config.toml
routed_scale = 2.83
tie_embeddings = true
init_std_o = 0.0
optimizer = "soap_variant"
Below are experts of layer 6 (counted from 0) of a mixture-of-experts language model. Rows are named router (the router's row for the expert), up (a neuron's input weights, with its number), down (a neuron's output weights, with its number) and show model dimensions 0-191. Each number is 50 + 15 x the weight over its row's rms, rounded and kept within 0 to 99.
After each expert's rows: a language model's description of what the expert responds to; "comes after" lists some tokens at least twice as common just before its tokens as in all text. This comes from a sample of Wikipedia text that the model never trained on. Tokens count by the router's weight.

# expert 50
router:46 52 60 70 77 31 57 47 66 65 38 53 06 47 75 54 49 67 70 57 18 37 46 52 40 20 60 56 50 38 78 53 23 56 52 61 42 56 62 72 32 46 32 37 49 33 40 49 62 54 37 27 38 61 65 74 50 47 64 32 63 57 45 36 46 73 63 61 38 60 43 42 64 48 39 28 63 65 38 55 53 71 58 74 53 75 52 41 34 66 41 39 51 15 64 47 54 48 26 53 37 51 58 53 53 27 34 35 36 40 38 51 55 69 44 65 58 54 69 33 35 51 53 45 51 32 48 21 55 65 64 22 37 62 60 26 30 28 54 18 57 37 38 47 46 62 55 78 55 53 46 68 25 55 46 63 37 70 33 70 26 33 87 55 60 52 80 63 58 65 57 69 51 46 61 49 54 29 51 43 51 85 27 60 52 73 54 45 69 37 83 39
up0:56 70 55 61 61 15 41 51 46 65 24 30 30 65 59 38 51 63 54 45 26 87 52 62 31 63 47 23 29 50 35 46 64 24 64 69 75 46 35 42 50 39 41 44 52 30 25 47 45 60 46 41 27 52 69 66 65 52 21 54 42 57 54 48 47 45 53 47 71 52 36 78 41 55 43 57 42 51 59 62 80 43 52 78 58 52 65 24 35 46 49 21 58 32 52 63 79 50 41 32 48 48 91 57 57 66 47 51 50 30 48 45 44 34 26 55 65 44 59 51 49 72 74 45 41 71 44 49 54 81 09 36 54 62 48 12 40 39 49 57 52 38 60 23 65 33 44 73 40 36 31 74 57 70 68 43 50 39 48 51 72 45 62 37 59 27 31 48 50 33 45 42 61 52 70 53 49 46 29 39 54 61 48 48 86 54 37 52 69 81 65 36
down0:78 44 26 61 19 49 67 73 72 44 58 63 35 34 47 48 69 53 47 66 31 48 64 68 44 39 45 31 45 42 81 50 51 63 47 46 56 44 30 68 62 25 72 74 47 39 38 35 47 22 59 52 48 52 51 46 53 51 45 17 43 24 26 60 60 23 51 43 53 60 62 33 50 63 70 75 24 33 39 30 35 41 64 21 42 50 48 35 61 42 60 72 50 66 45 68 68 53 56 52 55 36 50 67 29 02 86 71 72 44 43 57 36 30 72 25 51 48 48 76 63 32 69 75 48 50 33 33 77 56 43 43 40 36 38 64 30 68 46 48 58 78 71 64 49 34 57 52 50 63 31 44 68 53 30 40 60 50 39 38 49 76 47 55 62 61 52 77 60 34 63 40 47 82 67 45 36 52 51 64 54 40 53 58 63 48 47 63 27 62 57 58
Description: Word stems following a prefix or first piece, such as app in reappeared, op in People, ard in hardship, plus particles out, up, back.
comes after: " re", " ", " h", " st", " co", " be"

# expert 56
router:35 61 57 90 60 44 77 53 65 51 56 41 33 58 52 54 55 26 81 41 55 62 49 52 68 23 52 60 67 65 25 60 36 43 65 77 68 41 64 57 17 74 36 45 38 31 40 69 62 56 55 14 62 63 35 45 34 39 80 18 60 36 57 45 68 51 50 48 42 41 48 34 84 43 50 41 32 62 49 50 41 48 48 30 28 65 49 53 55 49 18 32 35 37 36 51 62 36 45 44 82 43 69 61 61 44 51 61 58 37 27 50 45 56 46 77 57 55 55 67 36 37 76 55 44 45 30 39 59 41 60 17 39 73 64 37 54 25 21 58 37 11 41 69 63 60 63 55 45 53 64 65 26 55 71 44 56 51 56 67 61 57 58 42 69 27 38 50 44 61 30 55 71 27 23 67 36 42 42 38 55 54 51 71 51 55 42 30 69 33 46 57
up0:43 47 66 61 55 43 17 49 32 43 35 60 35 58 50 50 36 30 37 74 39 47 78 52 52 42 32 47 46 43 51 27 50 50 65 53 72 75 37 86 65 58 16 43 62 51 74 50 67 24 49 43 42 40 47 41 54 29 51 53 48 55 58 38 63 36 44 25 21 72 41 49 50 45 35 73 18 26 57 49 46 35 67 74 63 68 75 58 37 38 49 63 65 60 69 48 60 31 54 50 58 41 30 48 43 59 44 40 53 55 29 66 49 48 39 51 33 59 57 12 59 53 80 57 63 31 47 77 48 51 49 72 56 42 50 50 49 50 18 34 36 61 35 67 71 22 48 77 91 44 46 51 58 78 63 61 35 46 41 53 70 37 70 72 40 59 59 26 43 58 34 66 88 51 73 52 55 56 42 35 45 59 83 32 48 32 36 34 38 41 56 58
down0:67 52 56 49 42 44 53 51 45 55 60 41 42 37 41 56 48 57 49 75 33 28 69 55 44 47 54 92 49 29 47 45 04 75 63 71 36 53 55 51 83 32 84 36 53 47 54 30 57 46 62 69 53 38 50 13 46 58 36 69 48 33 54 25 63 51 71 48 38 51 53 49 41 54 72 68 21 34 55 42 59 51 52 60 42 35 50 43 46 53 40 37 36 26 56 43 30 45 52 20 53 29 48 42 06 69 80 46 25 55 55 49 51 45 37 72 69 62 44 62 63 71 47 39 62 26 49 38 65 60 53 52 51 30 49 52 54 67 52 82 41 37 58 75 77 47 32 63 59 32 58 65 38 73 50 62 48 44 22 70 44 41 31 78 37 60 72 32 43 36 49 55 66 88 40 45 67 44 44 41 60 50 69 32 46 25 51 57 77 44 48 30
Description: Single consonants and short pieces continuing a word, like p in espionage and despite, ur, g, ag, c in secretly.
comes after: "s", " S", " ", " E", " re", " ca"

# expert 22
router:81 43 47 47 41 73 66 33 71 49 45 51 35 45 35 53 63 64 41 85 52 56 43 70 45 54 89 59 46 70 26 45 34 29 45 59 77 63 65 52 60 59 50 51 58 36 60 49 35 43 52 62 47 48 75 43 51 54 34 56 54 31 52 37 41 66 59 46 83 68 37 35 59 34 43 66 60 62 58 38 65 50 61 43 59 78 76 79 35 28 77 65 23 32 57 40 58 33 65 37 27 45 24 37 55 56 64 25 48 27 14 52 39 73 73 39 44 26 32 57 28 16 47 66 17 34 32 40 46 56 65 39 45 35 46 71 62 37 33 35 35 25 70 38 50 49 26 37 53 54 62 32 46 49 35 77 57 73 44 32 20 60 48 53 55 45 21 53 36 53 57 36 36 47 59 52 48 65 75 50 50 56 63 44 49 32 45 63 39 56 55 59
up0:60 39 68 54 53 74 39 27 38 42 48 56 34 21 46 68 34 22 39 43 47 36 55 64 64 45 62 37 61 59 55 30 46 35 55 60 45 46 21 71 51 54 28 12 51 64 50 43 22 36 71 64 15 66 43 77 60 62 45 60 53 15 26 79 71 69 51 66 66 57 50 66 48 66 39 61 48 40 55 62 67 47 37 41 80 32 61 42 64 44 51 46 25 55 67 35 43 41 41 54 57 30 45 77 19 43 38 51 54 59 35 60 37 70 60 52 48 71 53 52 34 47 24 56 64 65 53 38 20 57 59 53 55 49 54 74 74 66 84 39 56 62 60 39 67 52 37 61 42 51 61 42 45 42 68 39 23 28 76 43 28 59 80 68 58 39 67 39 62 57 57 72 71 51 51 72 27 47 69 71 67 32 49 50 29 52 45 54 37 45 65 35
down0:60 60 28 63 56 23 36 30 72 19 65 51 24 28 63 34 41 44 57 14 63 25 61 41 53 42 50 72 65 56 50 47 73 66 55 23 57 40 39 44 51 65 55 39 38 51 50 54 33 31 69 45 26 64 32 47 56 66 62 24 53 56 66 50 46 39 46 83 77 45 43 45 32 72 24 48 25 32 48 46 34 53 69 45 24 47 74 49 55 51 45 61 47 30 82 59 58 52 34 54 58 44 60 22 41 53 61 66 65 67 47 47 44 52 52 49 58 28 86 51 48 58 62 22 40 58 45 80 53 46 29 32 56 44 41 59 26 66 85 55 41 46 49 55 42 57 18 33 60 56 41 86 55 32 49 37 48 34 32 40 29 61 83 34 49 51 51 53 57 53 46 69 61 58 78 61 60 52 64 77 52 39 28 62 50 79 64 44 56 61 27 50
Description: Capital-letter first pieces of names and titles, often after a quote mark, parenthesis or line break, as in "Vajrayana", "Ghost", Georg, Barb.
comes after: " \"", " (", "-", " the", ",", " of"

# expert 45
router:29 48 43 52 40 69 59 65 66 78 37 61 51 49 56 51 60 42 45 36 44 36 60 19 81 50 37 49 64 48 50 24 62 69 48 48 62 58 29 62 30 41 29 76 42 66 79 43 45 44 64 39 47 38 40 40 58 45 68 56 60 83 36 70 26 51 39 60 36 42 78 76 52 44 34 59 33 63 79 47 42 54 53 67 68 47 49 60 74 33 18 73 65 66 55 36 28 35 44 60 16 55 36 59 51 63 46 51 62 46 57 29 39 34 50 63 47 55 32 40 53 46 43 63 35 77 42 54 47 59 46 22 45 51 25 71 29 37 52 45 37 52 65 58 41 31 44 46 58 41 60 38 74 48 48 74 72 60 57 78 74 61 63 18 71 44 36 48 24 50 68 33 71 32 44 65 45 47 40 40 27 51 31 71 66 50 47 17 83 48 40 23
up0:25 50 06 68 33 47 43 06 51 52 55 60 44 48 42 63 48 60 39 45 60 38 50 65 61 61 47 58 46 44 56 29 59 49 39 17 50 29 58 53 47 69 41 32 24 75 25 73 50 47 58 65 57 67 35 62 74 67 48 33 51 43 67 44 34 30 64 41 76 44 74 73 67 25 54 74 52 65 43 58 54 43 32 32 60 59 30 45 47 44 52 57 27 51 72 41 51 38 59 45 49 54 47 29 47 55 39 49 84 56 49 61 45 62 61 39 36 53 35 38 62 51 59 46 73 67 30 62 47 47 34 46 57 27 53 38 57 71 64 46 69 73 57 45 72 46 08 41 25 49 36 80 51 45 47 76 57 65 51 41 51 56 10 42 38 44 72 51 62 22 52 71 41 15 48 60 72 23 42 54 64 74 45 46 29 65 26 62 61 39 40 52
down0:50 34 37 49 68 59 62 51 37 40 52 61 42 55 62 51 56 46 59 70 51 45 48 53 49 33 54 37 60 42 54 51 54 28 61 54 71 50 57 48 74 32 64 61 60 32 50 60 45 57 42 70 40 45 66 35 51 43 39 54 57 19 70 77 36 60 38 54 39 80 33 35 49 49 80 45 46 54 44 46 38 44 93 86 78 51 95 44 54 64 53 45 25 67 49 38 56 35 55 48 52 38 17 66 30 43 28 45 34 43 45 63 42 40 65 60 69 44 77 70 49 45 36 59 56 34 53 45 16 36 63 69 69 57 48 49 38 30 29 40 42 37 47 50 47 80 40 36 27 36 48 59 40 42 28 58 56 58 33 88 54 36 80 53 79 43 45 47 49 68 42 61 22 58 29 42 40 35 59 46 56 37 99 55 40 62 79 75 32 53 56 43
Description: Leading dash of infobox lines (- Born:, - Kingdom:, - City:), table-row pipes, and "the"/"The" or proper-name starters like National, United.
comes after: "\n", " of", ".", " at", " in", " by"

# expert 23
router:45 50 62 45 53 30 51 55 64 68 43 60 50 62 81 79 28 53 58 46 14 40 59 57 69 27 55 39 59 57 48 39 65 53 74 79 37 57 39 75 48 63 18 20 52 64 43 53 71 33 79 50 32 63 58 40 42 43 58 23 46 61 44 55 59 59 55 59 34 42 50 20 66 90 46 50 57 29 37 34 70 42 61 43 33 68 41 67 51 55 44 32 47 50 37 50 60 40 41 55 20 32 38 69 70 31 50 37 60 65 56 30 28 48 52 57 65 49 52 64 53 56 77 37 62 58 71 28 27 44 74 45 60 53 58 35 47 53 48 51 67 50 63 33 38 61 21 54 39 67 23 52 46 52 55 30 30 59 56 70 37 44 54 48 50 29 54 26 56 40 16 59 60 44 39 93 38 46 37 45 56 40 52 78 39 29 77 78 42 59 68 30
up0:40 64 46 38 73 54 46 61 91 67 65 53 40 77 58 13 72 61 80 69 36 49 42 25 53 48 79 53 43 48 49 28 60 55 61 52 26 27 60 89 39 70 29 36 46 46 50 31 81 70 45 42 48 62 53 44 58 43 40 64 46 36 48 49 60 40 63 82 52 37 25 40 46 51 45 52 60 33 59 65 50 77 45 48 49 45 60 47 50 31 52 50 75 71 50 44 58 77 31 20 59 43 50 54 48 39 38 51 38 13 59 31 31 56 50 69 32 55 31 55 28 72 37 67 37 23 54 35 45 61 56 63 63 27 45 46 87 66 53 58 53 35 65 47 40 45 31 64 56 28 36 54 60 32 43 46 61 50 44 55 56 62 64 41 47 58 55 60 54 52 52 38 67 22 42 98 48 38 33 57 48 38 56 39 41 46 24 59 77 56 24 38
down0:91 27 47 99 36 53 50 65 38 56 74 38 56 47 57 73 44 50 20 28 40 49 52 17 66 40 55 52 55 64 58 35 46 50 48 69 72 34 68 59 49 35 37 39 39 60 38 42 77 45 45 36 38 44 44 53 59 38 41 40 62 58 79 36 54 48 45 47 62 17 68 48 38 48 61 58 47 29 34 39 32 44 43 70 46 34 40 42 42 42 53 50 45 55 43 21 63 63 61 42 67 30 43 34 48 63 44 57 39 32 62 75 41 43 69 76 49 67 56 32 53 37 49 66 53 54 52 25 66 64 87 53 66 38 70 47 53 50 54 15 63 57 37 28 54 48 57 66 57 50 68 37 75 38 34 16 55 78 99 60 39 47 38 52 68 45 50 62 54 40 55 36 41 34 57 34 61 46 52 42 74 24 31 53 45 42 41 57 66 41 42 50
Description: Common word stems before suffixes and directional or quantity words, such as old(er), ill(ness), large(ly), North, South, two.
comes after: " ", " f", " se", " a", " qu", " su"